From a checkpoint of a small mixture-of-experts model trained on Wikipedia.
Size: 8 layers, width 96, vocabulary 8192.
Experts: 192 experts in each of 4 layers, 48 ReGLU neurons an expert, 4 picks a token.
Training: a variant of Adam for the experts, 370M tokens, 5651 steps.
Below are experts of layer 4 (counted from 0) of a mixture-of-experts language model. Rows are named router (the router's row for the expert), gate (a neuron's input weights, with its number), up (a neuron's input weights, with its number) and show model dimensions 32-63. Each number is 500 + 25 x the weight over its row's rms, rounded and kept within 0 to 999. Numbers have three digits each.
After each expert's rows: "comes after" lists some tokens at least twice as common just before its tokens as in all text; "gets" lists some tokens that make up at least twice as much of what it gets as of all text. This comes from a sample of Wikipedia text that the model never trained on. Tokens count by the router's weight.

# expert 187
router:505478504532516514496501533457540520479471518495536486523504517528518510521484491518495507489526
gate0:484469504482510459495488508528488539515476502504493470532520478514460529504492486488539457502497
up0:512511490420524498482468464531490514531508484519436498493500494468470494469466497486539544486496
gate1:502528477478510463506503477533479487496525558509457523532476443532531499457510474516481487493471
up1:491476508508466527494491547471521508511457429479532472476498589484508523512494542492494489527512
gate2:471564456503507482475479483436496482460508490485511496470530470534494498525505517501481508502509
up2:517475478521481488537479499507502485463499497483522525491504481426523505489478472506509448495521
gate3:526496479486550563476493558512468523520496451489466458481570495506476505550508474495498492494506
up3:505552505487455501492513524542469472485483525489536508464441492471465514475510524503533516458534
gate4:521498528552509508462500509545472535505531526520522513489509478502493486453490507514492515479561
up4:485458513486478498472536464479516492519489484493447534443503476497485525502469500508539505477470
gate5:525524533497485456500504515480524472545475486526499516516511518460555486484516513495510533502457
up5:467520504484492450509515469480526500498485482513477478532495508478500462474536507503507538515486
gate6:502445500487510473515527492492524517461549508506464508536469474527513512464499478508515485481484
up6:495464519516501452502536497517490522478550510510452485543476491547499497474529470489492488521451
gate7:457527463484453509471468449528485492493483494485465522481537460509469496489492507512492517486529
up7:459522484500471506462495468522468505483502452505507488489515458528454477496479508503474515490545
gate8:556471479482489513512530528526516503484495493519484482510541506513457518531510476476524513521480
up8:433491490528547494490481494495542518492494532476543502549495516475481518505536525514487541507485
gate9:503410498542521463506473501501543492483459465491492476492523514507522504517494500519518473556495
up9:524491493468519489485490491518520501495497514493454494510480494533546489504506521497539521471511
gate10:464503505524525492500460469494535476520527514504542490523485542483539516462472488516471523513496
up10:502494505559496526503434513531526487507512511528525499485485561511514496462531496508498512483534
gate11:493496495515527498490480514509527489474486492504509503554499514497504516511502499523507505502462
up11:468474489495513463490467539532506470508494511536513467560516543499495523492496474503531494492488
gate12:487491525524509507503501435534539465481529506488500497455462505507525511492550469510477442499457
up12:496500509530482475504498515548529468489501452506490477477491513452484474480534478539574486509516
gate13:510483505499498484503518522524479515542500563536500512505488475460458503510496463489533508523487
up13:516522484485478457500501497499500504521498533533541496521470522483496507509478454474486475512527
gate14:490488495488485529452468560544521482530523510522511469554492538495522480561539492477536493511487
up14:470544483497471473474465511523507511503481438481496491499520482479517508493501511520581505497487
gate15:493478452454470470494517516515529528495511509505523544478508506515534484486515513518458472477535
up15:534517538527497490502499505528494500525537522474488478532480500494493500518506496513503471502449
gate16:490458463480493478517520528495544501453499496499538478457460537566534522520504525515460479499470
up16:477480484470491478482497480499550485446506519534533479479457547560558489517477525482499464454449
gate17:477453486547526504489508483500536505457448495520515516484426521521489493493520497513494530505481
up17:497523530444505500499549527480472516511498490472472460519534490508540494500473550499551490524507
gate18:459485512483485498475489468501489498536504459514495518467486521483516511476489456526476504502529
up18:516485496514507506512524526482501508457476498482528489482498544500510483509487487523519499516527
gate19:492469495527550469497510467513463535498518491492466512498505474518527503477511451488423534509471
up19:487471518531539519487519446513460515492527464502493479471483489519529486487501485479447522503489
gate20:509474506538499473521480517500520491524486502526510464502440530467516507470497506500497531496472
up20:521481480502522516520463448479526499440478473486502495531465497522540479480492495515471510484460
comes after: " was", " he", " had", " is", " they", " would"
gets: " have", " had", " not", " has", " also", " be"

# expert 116
router:523499468514508508527506513483507502486482530464544512520506478502504545545517518507492526519524
gate0:512468490451519491477567552526528508496458481501503537544503519480493493488535486494507503513511
up0:533484485440460460474556525507529496504448478516493537556497494504508477514508515487503497522498
gate1:454498512511509459516511465546464540539538467488522502539514461471480473504509511491476459510467
up1:532506475481478519449490513475520442458460544483507501501489522526512526492461452499482524473514
gate2:509510479509499517468486435464500529503554498496489490518458530488504524492499479498501519511497
up2:475522514518520500428461509489516527528450499534531520508523494483471500446496483501502494486455
gate3:482519508525463449535545446518481494527477493467452506507494484508509502514491497496500529534500
up3:450490503484531550478483481468486512527519496500492518477476510471515492517483482509448457497496
gate4:511513469493512530468556486469478532509503501488490517476460481479459503504488504515497592495476
up4:448529473501485514459519448482470500486493481522454517494450467494488497515477526480492578469474
gate5:520500542488516432499489488526495550501480462480488506481483505500513491497504501497500487485494
up5:477503504502525509478481487513506436523516504497477512498504481457514497482496523535498508540527
gate6:479473517516479490533469513506500541508483536503489478461532532514515498512544506512517408495507
up6:458525577508524489499493542544515486514504478504533465504466486523519465510488501490523485468516
gate7:480508498517546509491462456529501526487545522497516474470505502490524506514489494497549492437481
up7:542513484516500513498508489533475513506443495481486493467476515485476532453495551512459488502478
gate8:483494491509496493536479494498493532491495522524494506433496548489500497500521491502484439551504
up8:491498479460536530515528555484521459498507504438527507508514495471500521522488485514514526515516
gate9:465521455476551559447525499451523485506523506547469523471473478511487495464482514511516559519489
up9:479535442490537536446527522481485484543515525531455529492483468499495511495516527485488540504454
gate10:490467527477454494486507438494468514499529494510440495491525498498493545508437463505519544526461
up10:522481491470489468501571493490472528526465498470487486499503538511509561520495469483505507500481
gate11:531560493521553543506478528472496459516520535504481509478520509489469463516507485481419493482515
up11:506528490540536494526502510477485458508501524494492492493514467504497509513522477497459452471479
gate12:541465470502514460552506509476515518514510485468491501457533527478476545529487465515499466532503
up12:476512465509503488511496487469512482500546500491520511471525503501460511508520499486499479541531
gate13:461514495507513496507440453513510485505478534528539490457511492528520464521535507512475452447500
up13:529529526516523495510491544455493521500475481462481467522515491488491542473478468508498549513513
gate14:537499475440512554449540525496524502494513499474545517529544526499529518468479497489481542527494
up14:531492552505483480424534524491524525478545464470450503552516541502528504483544518494535548565509
gate15:489524525483525505546460504525509526512514451491487541514480489495521489506519501505517497531493
up15:504480508505513472545544462464501528508519516499502483439537518496477490453505475504508469488500
gate16:502460486526506497462518426480504553473553509495524536500520478507513497486517486527508488542484
up16:482510513534486483458494460498467535480541466519532531533533462475486477517536476483519530544459
gate17:457509471487488463514505434502500488535506548517508503527516432512518486481518492501501481497487
up17:435539522512501473496455430477504456523516510521506501492481493530477472505514528487485508536498
gate18:485463431458474512496481474489543485475520552528481477507501539530511470524513492510468488497507
up18:536512531524540531491511484480485527527475488466501505521500448506515535466469530524553505486511
gate19:528495523494530480509574558536509505509517500458507519517497519495508504501494484506464565466555
up19:485538477515542515533483470518476523539492498450521485504541468511494509527524511476459491409496
gate20:517506469478508526551490513557517474513485521487578525482537471500514446519503559488477528462493
up20:522515554517490485488434466493515492478521504496480528517499498508483471505559509500530498499521
comes after: " at", " in", " born", " University", " moved", " graduated"
gets: " in", " the", " at", " from", " to", " on"

# expert 129
router:510502486512531522516482514484514536482510494446518500511486463544499521535533507509503524513526
gate19:493503499466465497513525510525459520525509479513457517478519483496496516459512475532468524479480
up19:496526440556517548505464511478519475486533522438465470516488450520480510530517519493538488533540
gate20:526503489495511494514490468503474518492490523464492458510481479504506535498485496489512488456489
up20:463507505503429482501516500473511527509521551513499508464504493466495477482475487492492505527523
gate21:527492507533517462501465483486509514505525498514497525512478454538489478471515523522476500543477
up21:520512512531512479509517504466467537537481495514467510465478469490498465491512545510501520520454
gate22:527501488476475445536527499507513531510509519539498464478474519486508460439554518499488530465502
up22:511496521455491550466446496522496489493548529527491487482447459524470487495480504513476521502515
gate23:510524519512522537501441496475505503472506506495511481473482458502485495486517527502507507501484
up23:497541529527541478543515477530513509495528505512500525499482501488512495467478519495453458459458
gate24:475511481528485508472499504489506560504519500473487507489491516528508497492493484514528534530538
up24:491523472455475480517542485517522446512463470528543504499525464447513489481514511491531490488488
gate25:491482497503486495491534501456500520507505506531512493486482496519520488532498508527523547536468
up25:469493505504494452487502484509513524484504474481479508561455483515541525470497491499500508503482
gate26:509520505486546479500517507477504459521477491496574472519482542481508513488507496529503448488570
up26:476487495491470510511515486518499525492471544492474530461527480538487497498486491508512541518438
gate27:505531505475459532523502509545475557502556490494454497478507496526460493526496497516479468487474
up27:510505498462485488531557502556479505523486514507485483511539495457538502440458509507509503481474
gate28:505524521494499505515464525518514428487491515497485473505489470479485516470481507471556447510535
up28:474494510478461484497482445518523481496524508504456495466456477522497520448466522487509508509512
gate29:525496493502515495476412522504499452469527502520550489516498485549492487509526544479529488513480
up29:513487478509490501538499491467504524494527508473506448468526504464514469478508483481495493551485
gate30:532493529485539491513437488526495525526476528483507474497504500551483513525505493480552477505495
up30:495488518466510481513515493507526544474545534521489510519509510498513481470468500497542504484500
gate31:508491483532502508505501495490506478449501505483523515473475539527504488511483534499474503523557
up31:512486490487502530507501507487507529518489511517489515540540449493518541515489462514503464473443
gate32:491468508513493516501477516514514490493491450487470539526470482524488492528533481500504516491442
up32:522477495513534514506464527502514494489461500491482512503495526439514509484481488490470479467553
gate33:500497465510489477533500492485483533486490513482530499514502484479502507502491491501452532481485
up33:476522507496511499531482462501488533495511509486485515506475458471502488477497519502446517503506
gate34:505486511520479480458491477491525458502534513484533447519510496498522505533444526519551502482495
up34:487495511458504531528541504471488514512469493512477514477494559473484506476535471525432501534479
gate35:484513488489499505503479466472512484525496494534507469490534516486471504471518495514538469479478
up35:489515491469480481530488495468516531503525502482489487500477542449491464444550493492542495483507
gate36:497496493505516448485504481494512498472518477552507506473467527477521475533551524504506492539514
up36:466516519520469479493514509409526457521482493500494480460478494523489498460535512507480546496527
gate37:463522492515532560502455500553522478512501508491503469499493527543500523501515471494526477506537
up37:470495506519581538493454490495518502517511514515500455485522524534503514529486455530498484488523
gate38:437505526493526478522536476453510507475446471487473467472499503479483509477494499476491525463473
up38:517462514488488512489508534510478537496529489521488541523481497500497498499489500501507511514485
gate39:524491516443514517482483490485510507507489492499487518485491544463510519514509511486484448520524
up39:507517518488469503466449459514513508500492492470513497463501477457492515513510486470525470543506
comes after: " ", "1", "9", "2", " November", " March"
gets: " ", "9", "1", "2", "0", "8"

# expert 117
router:528471484543506494526493517482504518498475542460505504531520483518518530546520511525499523510527
gate0:542469506495519485533573478533506538472578499479463491493551494520513522540543504488510479524516
up0:453475506503468509492472487505521473494529479565521494505437515503483472497454519473486522533506
gate1:507473531472477465523494488463516536475557513472461462453495482504511507516530491486505470530505
up1:465495493525514461485505548515471556473459504505511486522508527489463465515526548496475489539507
gate2:475515504521505470548504487513484506499462462486520483488494481459492500496459519516511478537449
up2:491526505477453460546518490507494518488497462481495492518496477481521489512501549497490524527460
gate3:458521515544505498451458460490500504503522488518564476503494537507526434501522499504468525510492
up3:528527493511488489560509499493505516493503498473464529502472448514484528493512525499480493508498
gate4:502453494516497515501545477512498506498548538467475535546491533475493539510523525460494497521462
up4:445496503496508527474521472513489506520567502512482530514498499483482521472523487468507462547477
gate5:497507545458461478525467530506506532494451452498499453517521499475505534506489506487553482530454
up5:503409505516489488488523502574512503511544512473455493516461454512485485519533417479474490527525
gate6:516503519531526534497471542507483542483490519480484488488506526496512510493514547483534500506540
up6:442500476536496530495479487483503474501495522560475508518473497483531468509419506520488513517529
gate7:504539531520468489474488422504497487483501509486522475509491528512471544506482480493533495494482
up7:523503483522495487526522542521484463541528476492503544508465476517484486515490514503483492549477
gate8:482476499470491492522503489485495538448470485517483506476547493501496532524484465493493423518535
up8:479518497451485517545429538475475474493506526519480500476475523498499488487489484474510485495465
gate9:575504516473470472501517534477520486500484465505499504498456553496492498485499535499507483474524
up9:574492506498489486462493502471496480518483488496512476510460523485525525475482531502514478442504
gate10:491451467497465494475455518488512493502469494474519490523518506511506507502523514487466525480469
up10:511547531499531524522547490497491551474509509514502489477488508502504502501503484490510484519546
gate11:470461473523489504526504526446487517498498493529553501540500515491490471486466496520511550505475
up11:504476527527509505506520551530480526554500504536486475541454513483484452486497513505477534497486
gate12:552488496458512539450464533512523459479481489515490503476502548520531492517522490512504447509509
up12:526481512463511509463472511482497484502541492533488501494475555491517472510509507489488444513499
gate13:548483509484492522523522500514506482520434531544491510472529539483466509509450513530527562464496
up13:520498504490486514553515538492495516508473494547506519467525541475469489493482510510526526458507
gate14:530530492525489483528573482506489451505491524457486500520474492532454504527514531480526528476529
up14:504483507466504527481437504469519533479508481510521525493525504473565526449493462527491511512493
gate15:491496494468512517464475524462534517520457470526536516489467490524521518470483462498506493469514
up15:510488473529494488558526501495520479477559520452518513516542499477510467513495561511461496555513
gate16:493510517466479505504500547509509479532497489527496495473505516459509500495512549512466513530546
up16:500474472510543515507499479513526501469487512488500499504436492542518521505471453486498503476477
gate17:482533508487456508521525429482497522535468442542507502498507501461477517468547518484478520546506
up17:485530519475464512529504490472486521520478492529493538463491466485457502471526492494500518591517
gate18:505519482482500481476500552459482504495468540552521493492539402521509515522483538531510508519508
up18:462507491528494465498509564510486517523516555485488493456538490533498489514483572534456493524516
gate19:475538492525535516540515491500491494554523540495496455537456480502486543516522495472547529520478
up19:519522514509468494485488494525481516493541486493464527512463539494470504477504519485477493515542
gate20:494503510542461466496441491490476511514483543479518504530516574517500527524526485487524466468525
up20:510452496519454461508460464493477490515471497519539491524546537496516533526517488496521504491489
comes after: " in", ".", ".\n\n", "ed", "s", " located"
gets: " in", " In", " on", "In", " the", " from"

# expert 179
router:500501471483491507517509492486508537509479502480499515519511449530486535508494503527525507519524
gate0:503459516473456473491559488486516465502538491499503520508480484494483516512451476485520530502495
up0:499510512517569477521471500474474531482475570465533514482515545514468488492512483481511506526507
gate1:571459516513486481546520523452513563500479502471523523535502532532507502486440488533508480544452
up1:532462537481489464522503481478477553538510485526489523524520518503475472462451481492511479528469
gate2:509489500497508493498524528525506523527509474455486469447512527473523456509494525517501511542495
up2:538501500508483493497495475506505471469471521529506504543499451519472522508533478456515495486504
gate3:486488473488503490450491481449505466483467488525499478533513481491520462492516471497526492427477
up3:509473498492512523477523477446484466508501498527477472523475500466499487533482494459513496500472
gate4:515487551505504485487490485470470480516436455495533416525546540482483488520520529515488471480512
up4:462533488501466531476456482482510488500487495514472490462452494519513478451540519499478527494509
gate5:497505493500495479527520516474491472509493504503515510511506486504480524473494551478451514521470
up5:497484502494512496478478536543524520487482493494501523509501545491524510525512477537512502493532
gate6:494518485515493492504529499529498507497449465450567489514496544474493466523512515515507514507552
up6:519480518513535490489492541443522466488531509489478479537534463549503530500488478518451501507454
gate7:510541482496494478511500531494535519514484482500495508520528500486504521511501555483463503506491
up7:511469489497544521499505507471499458474474525479508476495455506551511491500511454520512464496524
gate8:492512478481464487493503506522479524517518504511492496543466476522495488498467493468519513509490
up8:479522497500489493517470506521485505546475483522525486507533512506475555487522459503515485545517
gate9:492519504514493497490477471489507521504478506484492447484507439497479513514499494508549480491496
up9:484518508480505538472473485515503474516514517506480470479504451505490486494515537508549472499492
gate10:513517518514475503523508518517485570487509481465473508533554508463516450464483503473487478526492
up10:499555479505472472477498516498506535480511449527484494531548524440508479446493516492485520484485
gate11:484506491461515529471466496490495505510469496544476499474537500511472495459498505488495514474441
up11:493521477508516497538510479478488545507447511525469519473506520486491468508508461473488523470466
gate12:526529472480450497505503506468478517480483498473472492500460500496505517522451466509502495524487
up12:481544508482448469486503479495479522490491471520470489485458484504496500502452512509508509492480
gate13:526507542505470513508534514490483540529505504494504535503466481506499521484505583509515463503451
up13:534460517486488509450496505504486536519567497472485515500481522530493541502510551493483453508516
gate14:501490535496534548504501504514498514519476523498485516466498527505509556466495473510514557513547
up14:492510537492553542495517493521451491523487544490501531468506502515519526477484465518515536484536
gate15:483507512477484521431470522522521447525504528513501469499552495472499546467478518516494515504531
up15:513516506499534509464430516495502507535483487512519431490541481495494551478470512519503505520528
gate16:540480468464519507499519538510530541504515452443500503471488514532529514531547535506528480494466
up16:539502466465479488493537522515504542517516457472466536480527485510519545513574531474553482483488
gate17:489481496530493485521523508466518488501496500492524519481462487469529455486546521536524570533467
up17:510514495469478516475508508523514473486546537488479503494513518546506536513469471501478447495520
gate18:492499514500527528501526521544534457476438508509478545500478523494498517473521498490487510468505
up18:499478486502550519531443479506476506506517455477534468471525525501518447523487503506474500484493
gate19:485478496511513477537497523510493487508496492484516464487502505486487497479506531525472467486485
up19:493483473506513518520468510502472480518511512478526496481475553481506494528450538507470458512493
gate20:473542482513495484534500505496473533503527468534487514490526465500528496468497511506534495544489
up20:517457523471479495499508517459508470517514469523522537469444479497567491490479487531486510528506
comes after: " ", "1", "2", "a", "i", "3"
gets: " ", "2", "1", "3", "0", "5"

# expert 161
router:523513505539522531501485525489520516490494533461510514516533498519492512498529495527495513512553
gate0:507498516447531474489505488532511516493574504495487495475482527550488518514474486537524513521505
up0:530472507561456519526500512474477446494474532494493465525536476495497475494491496510507454488461
gate1:506492525474511491490491519509465485494547498512489468505478508520472531529491464475514532477525
up1:503496495496460485521502490501451478544477476491504474467522521517481546530515527524539478498439
gate2:492491507467428487508523474540519471511517482509449495538525511482501485467494489474554449497472
up2:524478526513511529462410489494496485486513510481518494479499479474542488514507497492502508496508
gate3:484527493486507486512520520470460494553493456563479538504515450509468491505490504511522514487481
up3:482509520525503503488511538509504508501472470512529551447524510550492502476525474513561492519486
gate4:468526505537516552499466480502482533508521495486543532483532500482521505504490481526488506485525
up4:478532501493509522467508495499503496487512481477544483516453453511482487498503547490476503538447
gate5:476483473523481498490483481464531490515525469435529449454533554527474480516495510501514493476510
up5:490491461481444528514477510475505500508434457524525494465502545499495487532510539507537500501475
gate6:494531508481492500522508456488510523500509538462480458457499483525494532471515483543510472484518
up6:526515508556500537507508522520480558490522503484478531502518540538506482496527508521507556511516
gate7:474505490494536546475506446520501530475508538498496531485496498500493494486543493525486525521497
up7:527466505489463499474524543469538497477481486502513482482511482513533501525486508466502527465496
gate8:490464494519507538525514512483472574509468537486493549528522484483513495502493465514511515554484
up8:505548506492493452495478522481539462516527466491508469470493527504487493496497559508517519455489
gate9:559506470496505511496502521443562469492545464529518521521495521532491478527522486498453481547483
up9:534531503489460481474521470485487481501498504549501525519522512490503455522541479460445479508494
gate10:481514490513500505553523485500475498576498510495486552479529457487493514482577512509515521526487
up10:513492502571475478505508508481474469550548501467484511486527466487498483517481567489457557474476
gate11:481512508454494497475496510472506473533512486488500495478514459497512522525548432512513522501485
up11:490526527492504490476473474509483446522499538521510501468484485492475482524552465490482506465519
gate12:481535513510459481471485500480501508488526484509472497519480445481446494482464544485475490544473
up12:486501498503486516477510456474492444498463536488495443483477488528513515463505496515532490504476
gate13:509490499484493529460501526501507509496506486521513509556514545468490492483553499513500464445557
up13:499476508501479508475490545506546473450457501487498519529521517501505494480522517490505454422551
gate14:510504516475456496513481497472483541482523487483473546484527489532503484495460511497477510492481
up14:510519529543457475531451455500484555522533479478475510508525506539517511504452476494486560469506
gate15:506512485497549514482527478497496488505487503504516518518476528491478503506587549492511493489521
up15:464487494506454519480548515519490521513511542473452464520500539524504511529460487504496516442449
gate16:490476518508547469533530474477526496485529491446543511466504516516498494543532524486470492471530
up16:524515468502461509492472495495468503503469517526492492522489458506503527497503486531521518523477
gate17:493457488520479524490546533527487479500474508486502498534474547490500489509454506514490504455513
up17:503486503487508493514476475474520520492514460496500490479544453528521521486516512516498470556481
gate18:508510517566485498467488518528512488488527498487494548517478479485491494505470522500493523475527
up18:485504488529519511485536508547524477512484534495539490517479484490506518499472499493465554514502
gate19:497528459498504539501492525507485539515505453514455512469467463479497500525510474518505461500481
up19:509504491517522519512492509468506498503474524497507502502481515466498513516493544448440468488518
gate20:499502494482511509489527514509467446504512573502480501447479506510482474513510496484516524536531
up20:513503493525493501509516535505488451511494493516507482479530486485480502497496459497488480452494
comes after: "1", "\n", "-", ".\n\n", "9", "|"
gets: " In", "9", "-", "In", "\n\n", "\n"

# expert 105
router:522492490529510511510506517500535536487475506490542492542502493509554530532531510531504495511532
gate0:511474467476518544500526520476522498511483564516494513510490495496499525530489487544465474473506
up0:494514534542517523487538474509498495495487528511483527490536434498549519497487541524505492476467
gate1:479473468484507486477508460521515516517526522481499480437467536494542506505509491544458524478505
up1:500535496488503510525501495495447522446450529507475532529505448493483485485524513458541489521514
gate2:497519499494464545496499510471495501512445492511498524484525516510542474514459491517465498486510
up2:546481481548510503479519547507517535465531474506539558532466492481493481501521524482495475503514
gate3:491502452483531484469507477483514445547526518479476507531496486480455573530494492506539565485485
up3:507523536504471536536484491501484530479489468502501487475500513520504449497526497521468441515502
gate4:455499482491532456534492506476545465486535530485495458500490519499526517489536525494518513473498
up4:474503466501525504501526513508499458549546509527504470518505524467525527482489535497529524463483
gate5:496449529480485522501493523475484474528492519476500491477486512485524498564499473530479492502527
up5:502513533501493503497506543502495461503512472542477514490495545507489510550519491519513513510530
gate6:559512492496489505495556532492489521533517483511490490506487492516540505573502499505502488511494
up6:524493473515480535480540558530489493502521493509481485487504495508545505534468524491521435537493
gate7:487509478521496516466493529498482489506476473529531524511462530475551434456481508492525529556518
up7:500511548489494504504502493452497467538561552473512433499523484509466569503487495519475503510488
gate8:517526510495480504459500474481490476491460490479477475497493489531471525547500499509510492516524
up8:484529531476485492442497461463511481518469470502488488514510503518470498533468481499498508499525
gate9:475509483457523496517547503533525495542478506525524523533476512486481519498537505496489499442488
up9:533479437486512501475488476492508452502528523506552488523501528516517478507474491509471459497522
gate10:559517500488488536505503514467533546497480475509500504547504489496536521476532512509523516472506
up10:446457494508523520518503528522439507534492536503480519481458479495485522546468475511493500472514
gate11:485535524502503518504497433537458522497525520502455521487481522490482501507456512494486473513488
up11:465523495479500489522491468539458530516530544499442539474472502472459498475470512498493500497483
gate12:532464495477521517518516532515509534493539507505522513473483553497472508497554461488517483480504
up12:472522504519510497496446475463528492479469504441467514549483466487509524483494521524502498512481
gate13:532516442489528530508467496464530491499494507499502508522507487504521533515482526485519539455474
up13:445465517481495486518583527516483490531516519522512501475505485520469522531550480489451480519525
gate14:524479447479497467523509496496521470516557490486555472529499486518516525519478511500525547470507
up14:473484524509485529487496500505479513475473490486461506466518525514487457473536501510496457516510
gate15:530448498542497517520536541476486527504522580522525514472481493514516522529468508508483533513515
up15:508532460511493510479473473512507492500507480476465485512500476517481466515543471522475509457498
gate16:486479480504466511495496508460507495550495484507540510541470503502530529533481494502486466479490
up16:481478468499443512491476514484520487539478476538529487524488522467542566486475515500510466505484
gate17:535476523518508512494476530509511567455495509503560524502484493510466464541555494481513540485524
up17:492485499495549529508491471494494485516505517517451504501513471495528555469442496529484472495500
gate18:483503506499494535520500491516501510469502520470474497480518458525499555518497476496499481452503
up18:470481504483506484455456485463528519519507486536526486511473507492499475517491479518511507541487
gate19:493485523548525549493530562522492523502532522487521460476529530492501516488494517482528498489513
up19:494484467496468495509473513478506520499491481489475502527500496519470492498478514483486509495478
gate20:508454486500476519505543491460524474507465507524518514528487492490537567521444502497510485497509
up20:567499533507531508489512572537490503458476487520508504486529500495486454481538510482521546489527
comes after: ")", "0", "%", "4", "3", "5"
gets: " |", " |\n", "°N", ";", "',", ")\n"

# expert 88
router:518502468534532526525490524484528505465468505469504522505517514490513533542506505524467469476526
gate0:503521513471518530478534507488507497510486500518489519507449563485508506523494528492499524510495
up0:496488480511513510511499527472519509487464532497532503494521478509484483524530490514493483489467
gate1:500497499478464445545522477496499470508561483514511505506484479498524476510440497499522474499515
up1:505464499468528545489470489488500561481464527499499490527522497515528505509545494527488528515503
gate2:496480480536505523470505506443498488498469533496467515439528463500505513496496509488512513520530
up2:467503512543501530508501507484526493516512495476467524477523475472482508454500529475506466515534
gate3:512512498489478501489495522516487486514471509520494544501488513534509514543478506506505516480502
up3:525557473519504502539492550519466492430523524488525513514522477473486523535469515466516464494515
gate4:550497518511509486540480473531517484451556509480487507495540526485499467486555488503467502509547
up4:462497507503486518508493494482456473534512509512487431521498436490514513497446461477531492485453
gate5:494495506463503497488526524523477534514517503505525539510497518484514545487492497494496510514474
up5:481483497499497483524481485473501509490493525515467536485525500510489505499519506484499512488517
gate6:497552467467516556524498432495530507506479464481531523504486514509487503513522515498470496539524
up6:472515436442471543517471466526476547473517496488548551516474517481504476550513504465533480521507
gate7:484487532498509503502526506482530468518500452528524468496578549508489466457504497504456509477516
up7:491495499472531527500511496512515477465430532530499527514552511506506493535501524485511452535502
gate8:489516492515467514503492535532482493513468446523517521498505476489491459513508464503542508551554
up8:460488507489427468494544525521444523511539488500512464477496508515509490503540485481503493500470
gate9:498533514550486457527487482471495520505499445488478514515458514475493474481528493506492552469506
up9:503517557527509457515479466515498500530474466494489532492480504489489440478546466471472506469513
gate10:488508511531521522489494532504543479510514485509478539522472442499513522531513477509519477493473
up10:468482482473487544489503453537480519540515482462500462458491526546513510509492469483510515514512
gate11:462495464482451484563497500490515493520513495480538453522530531485505580500488546510529456528480
up11:470474488451454479523512480495501506521513515486544448496528512489527546504509507495536514497507
gate12:520514484515474478495463552489488461522459497486499456515492475486495535452447539519529477477505
up12:475511494520485520495485533544480478479518484500494538464463444520490516483465474479483525490503
gate13:517561484546473464496513454466506527480495455493502466507502506481504526543476547517534520494466
up13:510493470469474552453490500524486477508526524520489569485520506469575528520504522488495491512471
gate14:513481478501479488504517513495489509514497504460477512466515495551492505441482484505509458481481
up14:478475514468507492505490452512500526522513479455502529489521508560507476473478497481488445473491
gate15:510500487535543527528534494496548480518429482487497488499528551520502529515440523498472481480523
up15:484515484523525513550518505534500481519475484484499526491538522492495497519448524475476456469528
gate16:476437497462497505465511502462509528493509507513524502492531495529491477497546497495489512510548
up16:488476471528530490474470483450533483532466471521485472494512473483498480512515508466516495516524
gate17:519481475492461476513479518442515494527441513431506444497518521505500529522475516566562471524497
up17:501483505517522543515523472510511515474549507543506535510463481500518503475494485454426560497509
gate18:487522480548502533515469451519513484515496487481524493505500533459485506516519510466466509505491
up18:504510500550462494523492475463520468487497497470486505483527506460488516522529500494453494491541
gate19:479501515467500508531517535523452520505530527495489516480477533511487516466543497496472521503523
up19:496507504520504475483504466483536490515478474504514519495525459474490467538485500518524502482529
gate20:499485471488522492535539478469500493519473520467507531515508453513485496491547470498476520468450
up20:462506528512493527507540523511490501523540496533485477484492500498511500518512548501517497516531
comes after: "0", "9", "2", "1", "–", "8"
gets: "0", "1", "2", "9", "8", "5"